config.yaml
d_expert: 112
norm: "rmsnorm"
optimizer: "adamw"
learning_rate: 0.000741
beta1: 0.95
max_steps: 8391
Below are experts of layer 2 (counted from 0) of a mixture-of-experts language model. Rows are named gate (a neuron's input weights, with its number), up (a neuron's input weights, with its number) and show model dimensions 224-279. Each number is 200 + 30 x the weight over its row's rms, rounded and kept within 0 to 999.
Before each expert's rows: a language model's description of what the expert responds to. This comes from a sample of Wikipedia text that the model never trained on.

# expert 40
What it handles: Digits 3 through 7 inside numbers in tables, scores, identifiers and codes, such as 58–84, L6116, 393; also both and either.
gate0,237,217,200,246,229,215,262,219,227,185,207,199,202,229,207,173,172,208,172,134,183,240,271,198,251,254,191,163,218,185,172,208,214,231,142,255,206,195,209,196,171,204,173,186,227,192,259,238,180,161,209,192,214,237,203,172
up0,244,209,196,249,259,208,192,185,177,147,249,153,212,236,203,171,175,201,215,168,197,190,257,181,170,203,145,231,207,164,196,211,240,158,189,240,195,221,211,239,246,223,194,254,146,133,221,242,183,166,178,149,228,197,218,244
gate1,217,170,255,158,200,206,216,285,206,175,242,220,219,199,210,217,173,258,248,201,165,196,199,199,255,175,230,139,214,171,203,240,234,182,139,224,226,177,203,199,166,239,188,181,166,188,241,260,203,198,201,179,204,247,221,197
up1,204,233,150,238,218,233,229,176,165,244,168,211,243,146,173,169,245,150,186,165,287,216,227,227,213,221,201,245,160,222,188,179,171,192,210,189,166,229,171,214,254,164,195,224,205,165,208,195,200,180,197,230,244,168,154,210

# expert 33
What it handles: Middle or final digits such as 0, 5, 6, 7 inside years, codes and figures like 2016, 47700, 2,812,267; also "th" pieces as in Hawthorne, Tóth.
gate0,238,216,225,204,151,218,212,232,186,234,214,176,192,137,208,214,216,217,184,197,206,202,257,258,170,156,238,221,216,214,215,227,168,129,168,210,208,193,181,166,188,216,223,187,177,204,192,236,173,219,176,184,215,191,214,177
up0,158,191,203,208,248,181,222,164,237,189,175,231,204,254,215,177,231,185,228,183,201,209,169,196,232,232,157,159,196,185,190,210,224,225,212,186,176,231,235,213,236,174,161,235,218,171,178,149,216,202,251,195,211,189,228,229
gate1,228,184,220,214,222,223,257,179,230,186,214,256,183,199,239,194,163,229,174,212,167,237,206,230,238,193,185,117,224,196,219,213,215,193,168,247,185,251,213,167,87,190,192,217,231,213,237,150,205,200,204,209,260,198,180,212
up1,204,177,244,283,196,209,187,171,181,190,181,224,151,190,214,210,139,235,202,233,105,205,203,196,217,143,168,134,240,156,201,187,226,231,170,227,192,242,207,181,121,200,202,171,217,216,246,169,206,205,212,220,202,200,154,176

# expert 8
What it handles: Word-initial pieces and prefixes such as re, sub, inter, dis, pre, plus general nouns like special, Social, voice, often after the or a.
gate0,247,202,197,212,204,248,223,260,173,172,188,164,210,207,205,202,216,168,173,194,211,211,242,220,193,152,208,212,189,198,243,222,192,196,141,195,188,144,155,219,226,177,153,166,262,204,200,174,199,163,190,213,195,228,223,190
up0,227,165,179,244,230,193,238,237,217,157,201,204,186,195,220,207,204,201,185,221,235,200,235,173,189,163,244,202,212,212,225,237,170,158,118,223,218,174,168,221,214,199,188,207,263,158,222,163,206,180,237,198,192,231,208,194
gate1,187,156,147,163,247,209,299,206,216,202,241,145,153,267,264,186,202,166,131,240,160,199,189,207,230,214,184,215,208,203,205,239,162,171,189,241,248,147,246,125,184,202,178,189,177,225,176,197,214,209,201,234,231,160,205,187
up1,197,206,181,218,220,203,250,191,187,191,204,155,169,221,233,152,209,150,185,201,159,214,214,233,214,214,228,268,185,188,224,218,220,118,217,227,216,221,230,159,192,194,230,154,155,169,257,202,176,201,279,205,206,176,166,171

# expert 48
What it handles: Word-ending suffix pieces attached to stems, such as ing, ly, est, ish, ment, ity.
gate0,192,154,173,199,254,166,197,194,227,199,135,233,242,192,202,237,213,205,170,211,196,164,242,226,245,190,199,193,213,174,144,220,233,215,200,193,246,200,203,220,163,169,194,161,185,254,271,147,213,150,197,216,252,237,216,193
up0,172,232,214,224,261,177,231,208,249,195,154,211,173,162,178,239,180,159,228,245,206,142,238,214,197,162,196,243,148,196,177,223,217,179,230,194,225,222,231,214,235,181,226,197,173,220,251,172,157,193,223,217,203,175,203,178
gate1,146,205,244,214,179,212,195,203,252,186,213,188,174,133,212,199,194,203,251,159,207,217,207,265,171,195,159,207,195,147,154,179,191,180,211,272,175,194,173,195,187,178,179,180,203,201,185,227,192,251,195,221,176,241,154,185
up1,181,194,204,228,211,231,230,228,156,198,157,196,220,174,202,218,206,233,179,161,213,229,236,219,197,229,184,200,218,152,213,180,170,199,207,257,186,171,167,203,180,205,197,178,219,139,206,174,222,244,199,221,190,219,144,162

# expert 12
What it handles: First pieces of proper names, often places in lists or after Santa/San, such as De, El, Red, Th, Saint, New.
gate0,230,184,127,181,164,154,126,185,227,189,264,237,225,197,203,230,196,193,193,214,266,190,171,146,158,220,228,219,173,148,252,171,234,230,155,198,213,227,151,235,192,163,147,176,212,205,197,200,183,233,166,234,170,191,223,230
up0,222,203,210,200,211,157,185,178,186,190,247,249,188,150,183,239,219,153,159,215,228,224,185,173,195,230,253,199,146,178,241,174,209,215,187,244,184,229,236,204,214,187,137,162,189,182,120,189,204,224,202,224,214,215,229,190
gate1,240,240,223,176,202,152,226,178,200,201,191,206,211,205,193,174,204,178,258,194,190,185,223,209,211,187,228,229,162,205,247,157,224,220,181,246,208,195,196,205,175,230,252,245,166,220,226,178,196,188,201,170,193,212,179,196
up1,218,156,189,247,185,217,183,258,216,231,174,172,204,145,157,202,188,247,166,241,196,203,176,191,214,164,125,128,225,227,223,232,191,159,218,176,187,165,215,181,240,225,158,192,215,191,166,227,192,189,218,191,187,176,221,231

# expert 39
What it handles: Digits 9, 8, 7, 6 after a preceding digit in years, coordinates, temperatures and percentages, as in 1825, 23.8%, −28; also words like history, whole.
gate0,213,212,244,207,178,182,160,184,198,203,244,209,161,178,244,210,201,174,154,187,186,230,194,197,240,212,207,176,170,202,158,162,242,258,181,174,173,206,240,183,207,159,221,195,143,189,215,239,234,189,177,243,198,214,165,218
up0,213,163,201,198,210,250,254,197,226,216,212,218,189,219,250,169,204,226,189,180,188,254,192,190,182,178,195,229,200,178,218,203,211,175,170,218,164,168,172,249,148,276,222,201,224,216,227,199,163,158,198,196,194,209,229,179
gate1,203,166,229,199,199,186,169,172,224,132,182,167,174,174,235,236,232,179,191,198,140,244,249,190,199,233,182,193,153,208,232,249,210,190,166,197,181,169,274,206,174,192,159,199,229,248,223,258,169,171,186,188,209,245,188,264
up1,226,255,241,218,199,164,193,220,254,144,208,146,110,217,205,165,266,179,155,189,146,200,191,219,165,197,213,278,188,220,229,174,206,167,203,199,144,198,240,162,198,187,174,202,235,250,192,259,193,170,215,206,202,231,198,212

# expert 13
What it handles: Nouns for time spans and measures such as year, years, century, age, days, season, plus day-name endings like Monday.
gate0,200,181,182,206,215,166,162,197,211,190,213,151,223,235,175,184,265,231,230,217,246,205,206,268,284,170,162,173,185,150,198,194,265,184,218,205,184,239,175,239,223,213,152,217,161,221,202,194,203,241,195,209,176,241,190,214
up0,198,237,225,211,212,194,214,209,204,220,208,210,235,227,228,190,178,162,165,199,231,172,209,252,153,205,179,208,193,189,183,227,160,235,219,207,227,194,264,208,200,166,194,192,224,217,208,193,195,241,229,242,204,156,217,223
gate1,154,227,238,211,215,210,153,195,246,186,229,206,173,236,214,170,206,142,213,191,172,175,174,198,198,229,184,212,197,196,182,257,195,214,131,191,189,171,221,190,202,235,185,195,221,174,190,181,191,138,202,174,163,209,193,198
up1,176,171,175,259,229,165,214,136,212,167,186,195,200,220,231,195,170,155,211,242,244,156,245,181,274,256,255,236,224,188,220,185,256,184,157,203,202,183,205,191,239,209,197,272,262,187,229,193,184,179,257,221,173,190,131,231

# expert 9
What it handles: First pieces of capitalized names and words split into parts, such as New (York), Re, El, Pr(estwick), Gil(man), Pere(z), and re-/al- word starts.
gate0,232,208,155,149,201,268,182,168,245,207,270,183,156,180,228,174,196,181,160,186,170,220,273,134,188,184,171,230,196,167,170,171,170,217,219,211,182,219,140,193,189,151,231,253,163,193,210,216,209,185,179,174,177,220,184,184
up0,128,187,203,247,193,173,245,226,197,200,143,221,239,231,181,223,147,233,229,175,256,149,143,199,172,220,236,176,249,210,210,178,204,248,189,201,205,174,251,182,218,246,149,166,248,210,222,164,173,237,205,278,285,206,215,240
gate1,206,187,201,183,179,182,228,224,191,188,200,149,176,211,170,175,175,222,180,179,162,281,181,206,181,222,213,215,187,207,240,236,201,201,209,178,207,226,190,216,238,234,184,189,222,235,211,214,192,170,239,212,209,226,225,221
up1,222,222,204,186,217,238,227,203,251,222,192,256,212,216,204,195,174,152,204,240,227,152,217,217,205,168,193,211,225,228,176,186,215,220,196,227,244,215,206,110,157,178,212,215,188,183,207,175,196,214,167,205,142,163,167,187

# expert 50
What it handles: Words about amount, size or quality and adjective suffixes, such as %, average, majority, size, plenty, simple, -ful, -ity, -able.
gate0,218,175,220,198,217,211,223,201,183,157,231,161,167,208,197,115,140,206,231,197,204,197,212,236,200,231,167,221,228,221,221,195,209,238,172,234,212,243,134,241,202,243,191,236,221,241,178,193,221,183,250,161,183,220,213,162
up0,221,185,237,194,202,216,201,251,222,177,217,157,177,197,202,145,145,215,207,170,213,157,222,188,243,186,173,246,191,254,241,179,248,224,185,211,207,167,128,238,159,187,220,204,198,231,211,185,201,216,201,172,187,166,234,188
gate1,197,217,228,195,223,194,208,235,245,217,183,206,176,239,188,192,216,153,185,207,205,168,209,179,197,152,244,150,200,235,173,166,217,214,171,235,213,187,159,202,133,217,159,235,241,298,202,257,134,226,169,131,181,233,231,193
up1,211,193,241,215,170,198,164,197,199,181,187,217,192,235,201,275,206,256,170,212,232,225,259,218,223,226,197,169,176,126,196,167,193,186,215,242,211,198,208,224,221,190,205,179,204,167,192,165,237,136,234,247,192,191,292,238

# expert 20
What it handles: Middle or ending syllables of unusual names and words, such as -ard, -ung, -ast, -berg, plus apostrophes, often right after a capital letter.
gate0,222,198,202,224,179,235,195,211,211,219,249,203,204,234,220,175,193,218,255,158,189,159,233,151,246,258,180,196,199,110,224,249,184,164,188,241,226,175,193,199,182,194,171,211,235,156,216,219,149,236,208,240,210,173,163,192
up0,207,207,171,237,165,217,203,193,237,182,216,169,176,230,228,210,203,229,181,202,171,201,217,202,236,221,194,235,181,197,135,218,182,210,199,225,231,227,216,202,211,175,133,204,239,163,216,211,178,215,152,207,221,247,209,244
gate1,223,204,184,196,199,238,135,253,183,148,204,207,240,174,215,196,191,220,194,203,188,176,200,141,206,207,202,219,141,182,196,181,273,190,156,226,218,176,173,175,202,220,200,202,233,180,179,193,144,151,216,249,128,162,177,213
up1,224,184,194,178,229,203,186,179,155,197,191,175,139,218,213,239,150,175,213,162,175,285,167,197,206,224,224,206,173,186,214,196,241,166,165,226,199,192,216,203,185,187,161,241,175,250,167,177,174,168,184,167,212,221,194,221

# expert 59
What it handles: Single digits 2, 3, 4, 5 inside numbers in climate tables, coordinates, weights, scores and years, like 30.4, 20-2-5.
gate0,200,227,198,200,192,233,193,224,239,185,169,213,201,229,221,214,235,224,143,171,227,200,239,175,172,233,193,211,204,124,194,241,205,165,190,187,185,206,184,199,190,182,214,212,215,199,194,261,183,189,210,245,201,234,179,199
up0,189,184,228,198,239,168,232,249,234,187,208,187,224,242,203,233,205,213,186,162,179,191,197,177,217,166,222,187,239,181,200,237,201,150,159,183,168,188,230,150,254,249,137,174,211,210,185,205,210,192,236,187,192,179,182,244
gate1,182,118,204,202,192,190,208,233,206,219,206,197,215,172,212,215,203,261,256,193,200,176,175,205,213,176,190,199,222,166,192,173,173,202,142,217,191,192,194,209,238,163,176,177,164,196,243,180,204,179,230,142,219,220,189,201
up1,184,211,186,144,202,197,203,165,182,242,212,237,199,198,222,233,253,171,180,203,163,214,227,156,223,197,180,218,148,181,182,233,176,203,199,195,240,201,283,206,149,231,202,139,177,209,153,206,232,232,170,212,222,154,210,177

# expert 23
What it handles: Country, region and city names and their endings, such as Africa, Italy, Los Angeles, Central America, plus pieces of foreign personal names.
gate0,249,210,184,224,196,204,200,240,192,144,184,214,184,191,207,205,160,152,198,141,215,165,205,189,200,188,236,178,200,217,210,208,232,212,140,216,204,229,151,191,172,186,204,209,203,152,181,274,184,167,202,232,119,203,158,201
up0,201,151,169,185,231,188,155,199,181,228,201,183,183,188,218,201,218,133,217,193,201,172,205,192,236,234,214,194,177,224,265,206,203,177,161,180,221,172,212,235,244,232,236,173,160,180,183,178,187,146,211,163,201,155,239,191
gate1,242,195,148,153,225,259,186,234,188,220,224,258,244,197,215,208,223,180,192,173,175,159,254,163,213,195,165,173,251,203,255,169,200,168,179,224,177,155,172,191,149,222,162,237,206,192,241,241,229,242,221,211,205,179,164,208
up1,178,200,227,193,171,184,231,151,216,171,186,242,251,218,170,152,207,222,183,196,202,219,212,236,220,194,169,221,160,193,199,251,173,232,200,182,225,211,218,218,208,191,205,149,156,176,193,159,215,201,187,168,144,221,201,203

# expert 7
What it handles: Bare space tokens before numerals in tables and dates, plus than in "more than" and plural word-end pieces like -as, -ars, -ons.
gate0,221,235,271,205,218,212,196,222,236,186,250,232,211,214,208,165,200,208,209,221,232,204,215,215,219,200,171,196,199,187,273,168,216,208,188,198,243,202,232,192,223,193,241,163,150,234,277,220,233,185,261,254,218,224,225,189
up0,222,159,212,236,191,166,230,266,224,223,195,269,148,156,215,198,181,159,189,247,189,237,150,193,221,181,262,200,155,182,234,183,212,241,172,190,183,199,200,172,201,217,221,180,194,132,205,215,206,166,165,160,210,268,207,259
gate1,190,220,171,160,226,216,214,224,265,176,202,191,205,227,216,163,239,167,230,195,219,223,216,182,181,215,165,176,181,178,158,180,165,266,219,211,186,230,238,227,177,171,197,237,219,208,210,243,196,230,196,201,163,183,196,195
up1,187,175,199,252,195,180,183,163,129,206,182,166,182,192,186,238,188,212,175,176,218,182,220,211,208,188,215,266,213,218,222,236,267,195,165,237,231,165,185,149,204,207,177,165,188,168,229,186,203,177,221,257,201,208,216,198

# expert 3
What it handles: Bare space tokens in tables, coordinates, scores and dates, just before a digit, as in "group 1", "8 – 3", "June 1992"; also "tr" in Ultra-.
gate0,216,169,165,156,238,183,136,139,253,188,201,209,203,178,234,156,220,207,228,191,208,222,224,211,252,186,174,180,188,178,210,251,213,185,189,222,200,203,225,183,227,178,169,257,199,198,185,204,215,220,181,147,232,177,201,198
up0,266,180,173,181,231,188,175,155,242,158,250,193,199,160,235,172,177,254,241,173,229,214,192,259,200,222,169,180,234,224,182,228,185,207,147,229,223,223,228,204,222,176,181,218,212,191,170,182,199,221,195,151,234,188,200,207
gate1,205,182,156,178,191,247,155,201,182,218,196,202,225,222,176,180,184,226,202,275,239,194,214,226,190,174,205,195,169,240,249,207,211,236,230,180,195,163,237,181,177,211,201,240,185,155,192,178,207,158,160,151,213,227,217,229
up1,177,198,253,235,214,161,209,219,210,171,159,205,192,169,211,215,195,197,198,100,195,234,208,164,213,221,194,156,215,165,152,202,180,157,177,198,228,239,182,232,201,193,208,177,260,184,217,193,223,223,225,183,202,154,185,175

# expert 34
What it handles: Single capital or lowercase letters that start a word split into pieces, often names: F-ukuoka, S-urya, T-ruiden, p-ancreas.
gate0,166,188,198,199,219,125,228,221,225,213,152,276,224,176,160,195,187,222,242,182,200,193,235,173,276,237,154,222,232,225,211,181,168,182,196,245,255,170,178,209,267,217,135,179,228,209,227,211,201,157,198,184,150,207,181,209
up0,241,188,234,226,221,231,228,137,237,175,206,165,221,205,233,217,181,201,209,248,225,188,170,223,216,168,213,211,199,164,169,223,182,217,217,259,180,200,182,195,233,195,263,187,187,235,224,206,201,142,170,183,260,254,196,187
gate1,250,237,174,206,168,179,213,228,192,172,212,141,176,183,171,174,141,225,160,171,212,147,207,223,184,240,208,234,193,204,250,245,188,229,184,193,210,189,183,201,177,189,241,155,190,210,250,191,208,196,153,187,177,221,189,183
up1,229,238,163,232,164,200,237,217,191,179,204,182,194,194,138,180,164,232,152,185,213,128,188,199,195,229,204,228,166,207,237,233,187,238,221,181,206,180,189,231,150,223,243,114,227,179,232,194,221,175,145,212,202,195,196,167

# expert 0
What it handles: Capitalized word-start pieces beginning proper names, often after a parenthesis or table bar, such as R, Ram, Sam, Cal.
gate0,260,282,191,216,217,210,219,221,159,182,153,193,176,193,197,217,204,187,241,176,226,203,176,219,222,194,209,229,204,222,203,211,283,155,224,242,202,154,174,257,127,229,204,176,240,188,170,192,110,214,138,198,208,185,201,191
up0,195,186,192,176,257,228,171,198,189,202,188,157,200,226,207,188,210,219,189,177,224,145,267,215,220,215,165,230,160,162,244,284,242,218,157,177,183,233,148,223,216,181,132,194,216,182,233,199,244,186,237,203,181,241,178,274
gate1,229,240,116,186,206,188,218,215,183,106,186,220,155,236,195,164,260,202,163,136,213,179,240,220,197,210,177,198,213,196,227,206,171,194,208,161,209,144,153,204,234,208,164,204,185,211,260,245,192,161,168,202,148,214,161,216
up1,217,246,151,195,197,164,245,215,157,99,221,218,180,247,197,187,254,208,214,158,226,215,245,233,229,175,216,166,223,172,200,197,162,204,200,159,224,132,155,207,198,194,161,185,208,159,234,239,193,152,215,244,166,229,210,161

# expert 25
What it handles: Single digits 1–4 inside years, coordinates, dates and team labels, such as 19'5'7, U2'1', 51°6′'1'8″.
gate0,209,182,229,187,195,207,240,205,221,187,176,226,238,150,235,221,209,215,148,188,165,210,242,169,224,201,225,248,246,115,197,216,189,194,217,230,253,201,152,177,230,205,226,205,244,169,194,190,177,116,201,194,136,199,174,244
up0,237,218,217,163,193,191,242,190,213,207,179,213,205,226,189,196,187,210,151,243,176,192,179,200,212,232,209,253,201,164,201,220,249,225,198,181,220,148,185,236,269,149,232,153,242,154,194,205,172,205,204,264,168,189,222,261
gate1,172,158,224,219,228,176,215,203,191,176,229,212,189,167,211,267,215,209,155,136,216,230,211,210,227,253,188,217,269,199,163,205,222,254,165,232,214,185,204,198,240,209,211,204,228,212,226,207,204,175,202,215,226,270,225,191
up1,195,160,228,226,224,193,219,219,161,169,219,198,211,150,200,235,179,236,150,169,189,211,178,220,225,217,196,223,243,211,165,204,210,267,204,187,206,188,207,199,238,180,187,224,245,231,215,213,242,206,175,201,178,221,204,176

# expert 36
What it handles: Digits 0, 1, 2 inside years, decimals and figures in tables, such as 2018, 0.20, 30 October.
gate0,209,201,177,181,254,180,217,276,242,184,186,155,119,194,230,201,203,217,188,161,252,199,260,167,242,249,205,195,220,172,188,204,185,161,201,226,226,220,165,164,181,209,156,243,220,167,186,210,179,200,192,194,209,211,195,182
up0,180,225,135,178,220,182,236,259,228,187,189,166,136,223,216,198,199,219,250,220,214,226,182,178,209,249,219,277,249,158,198,207,213,213,202,197,172,195,170,142,180,216,110,270,164,221,170,196,226,207,220,218,171,187,168,237
gate1,218,215,257,260,209,208,176,203,186,194,155,212,177,262,246,208,273,208,166,238,149,223,246,223,236,192,237,141,217,159,200,193,222,165,204,182,205,211,229,171,169,194,134,269,211,186,196,235,191,185,211,220,174,208,189,172
up1,205,185,161,142,183,174,216,188,230,198,249,183,211,131,187,207,134,168,241,153,252,135,175,177,157,198,154,237,177,228,195,211,188,226,202,226,215,209,186,206,208,228,221,163,173,224,204,206,195,187,222,159,236,205,211,246

# expert 49
What it handles: Past-tense verbs in biographies such as died, took, wrote, returned, and pieces of first names after initials like J'erry'.
gate0,215,192,228,284,224,206,233,216,196,169,195,172,206,207,220,169,175,246,182,273,195,191,201,190,210,252,116,170,273,144,216,148,254,174,172,180,191,234,234,247,149,232,174,185,233,237,265,198,243,176,204,180,218,211,183,163
up0,229,187,210,201,227,202,204,264,225,173,181,206,160,210,194,215,155,241,202,235,173,197,163,176,213,217,196,170,223,178,227,154,187,166,165,209,205,191,207,262,161,193,202,152,240,187,211,241,225,228,197,167,154,191,132,162
gate1,154,164,174,206,234,177,159,268,167,215,213,203,224,185,180,217,220,209,145,183,123,183,204,203,200,196,231,179,178,168,256,194,289,163,200,191,203,217,223,209,201,199,227,140,219,219,176,182,239,188,196,210,168,179,180,232
up1,180,160,215,220,227,191,177,224,166,158,164,201,219,228,184,234,199,221,205,223,168,234,198,189,229,228,212,214,183,197,231,197,225,192,226,192,206,202,189,214,212,232,200,193,203,183,214,165,181,198,214,203,175,155,150,284

# expert 41
What it handles: Single digits inside numbers, mostly 1 and 0, within years, measurements, coordinates, populations and table figures, like 193-0, 100,0-0-0.
gate0,191,179,212,195,262,195,198,207,226,162,184,197,174,176,237,195,240,160,170,195,196,204,238,217,206,225,213,179,125,198,194,218,180,177,219,207,208,159,183,246,178,186,175,154,172,219,219,228,207,136,227,172,180,253,153,190
up0,262,197,197,234,171,235,227,171,204,232,208,217,203,221,158,217,179,257,232,187,187,199,129,209,169,207,211,181,233,222,224,251,156,240,199,188,211,193,186,114,178,162,221,208,236,214,164,165,175,238,179,209,210,223,231,137
gate1,235,177,228,167,172,172,181,211,189,193,187,239,217,219,235,212,199,187,186,184,180,224,200,125,246,217,189,218,222,180,230,224,169,225,165,262,216,230,206,170,206,214,225,226,218,170,232,227,179,183,234,197,165,245,176,165
up1,198,264,162,235,232,273,227,188,221,242,216,166,192,203,164,193,209,171,184,220,212,202,207,235,167,197,223,196,130,254,192,210,212,169,212,177,180,180,181,197,185,204,204,248,157,220,171,127,244,191,171,200,236,180,225,216

# expert 17
What it handles: Main verbs right after a subject or relative pronoun, such as is, are, released, located, grows, plus closing quotes and mid-word pieces.
gate0,232,200,162,156,248,172,215,214,199,174,228,208,206,223,282,183,170,234,197,221,187,179,140,170,211,204,256,195,182,263,222,212,194,218,198,188,272,267,148,235,172,177,140,219,244,220,230,177,214,169,200,215,212,220,223,226
up0,170,217,227,154,257,171,219,194,236,119,190,231,211,221,201,190,164,201,229,204,150,210,165,228,168,195,183,224,172,232,194,242,171,216,270,183,214,245,143,165,200,206,174,191,150,186,253,221,205,189,164,197,173,210,195,216
gate1,190,222,167,221,201,191,211,186,194,203,128,123,165,194,185,190,249,207,185,196,195,190,223,177,235,206,224,170,193,126,193,195,243,213,157,220,201,178,249,212,165,168,204,180,188,225,181,216,165,178,193,258,222,219,227,189
up1,188,204,211,191,184,190,171,211,158,211,269,259,254,214,220,206,152,187,230,199,226,223,199,201,171,174,191,234,198,212,242,207,172,214,200,158,216,224,183,176,209,251,223,195,240,158,233,190,223,238,175,186,169,247,152,240

# expert 18
What it handles: Single capital letters as initials, genus abbreviations and acronym starts, plus hyphens, such as D. elongatus, E.W., UTEP.
gate0,178,243,203,221,193,198,161,187,242,179,140,124,163,233,138,167,186,185,191,159,266,197,244,178,209,170,204,181,163,244,192,234,238,183,143,213,205,201,187,191,201,228,212,193,233,236,182,196,157,171,118,177,201,242,179,218
up0,246,209,182,153,230,206,189,227,197,225,149,208,242,131,195,214,202,199,269,209,158,138,210,167,188,193,181,152,205,188,200,182,227,217,220,221,184,206,227,239,169,150,205,205,170,215,196,226,205,185,199,214,233,125,184,196
gate1,196,258,193,187,192,234,174,195,175,154,187,216,156,172,167,197,182,212,233,171,196,153,220,212,211,174,223,200,177,174,235,204,247,183,177,214,192,200,150,157,258,168,207,184,252,221,204,214,240,159,228,217,191,227,185,185
up1,162,204,221,215,212,214,138,213,201,217,221,204,209,234,167,178,180,190,171,175,179,175,192,213,246,121,163,206,216,166,202,171,235,184,196,205,208,193,187,218,183,192,202,199,254,263,157,217,255,161,223,176,220,237,204,172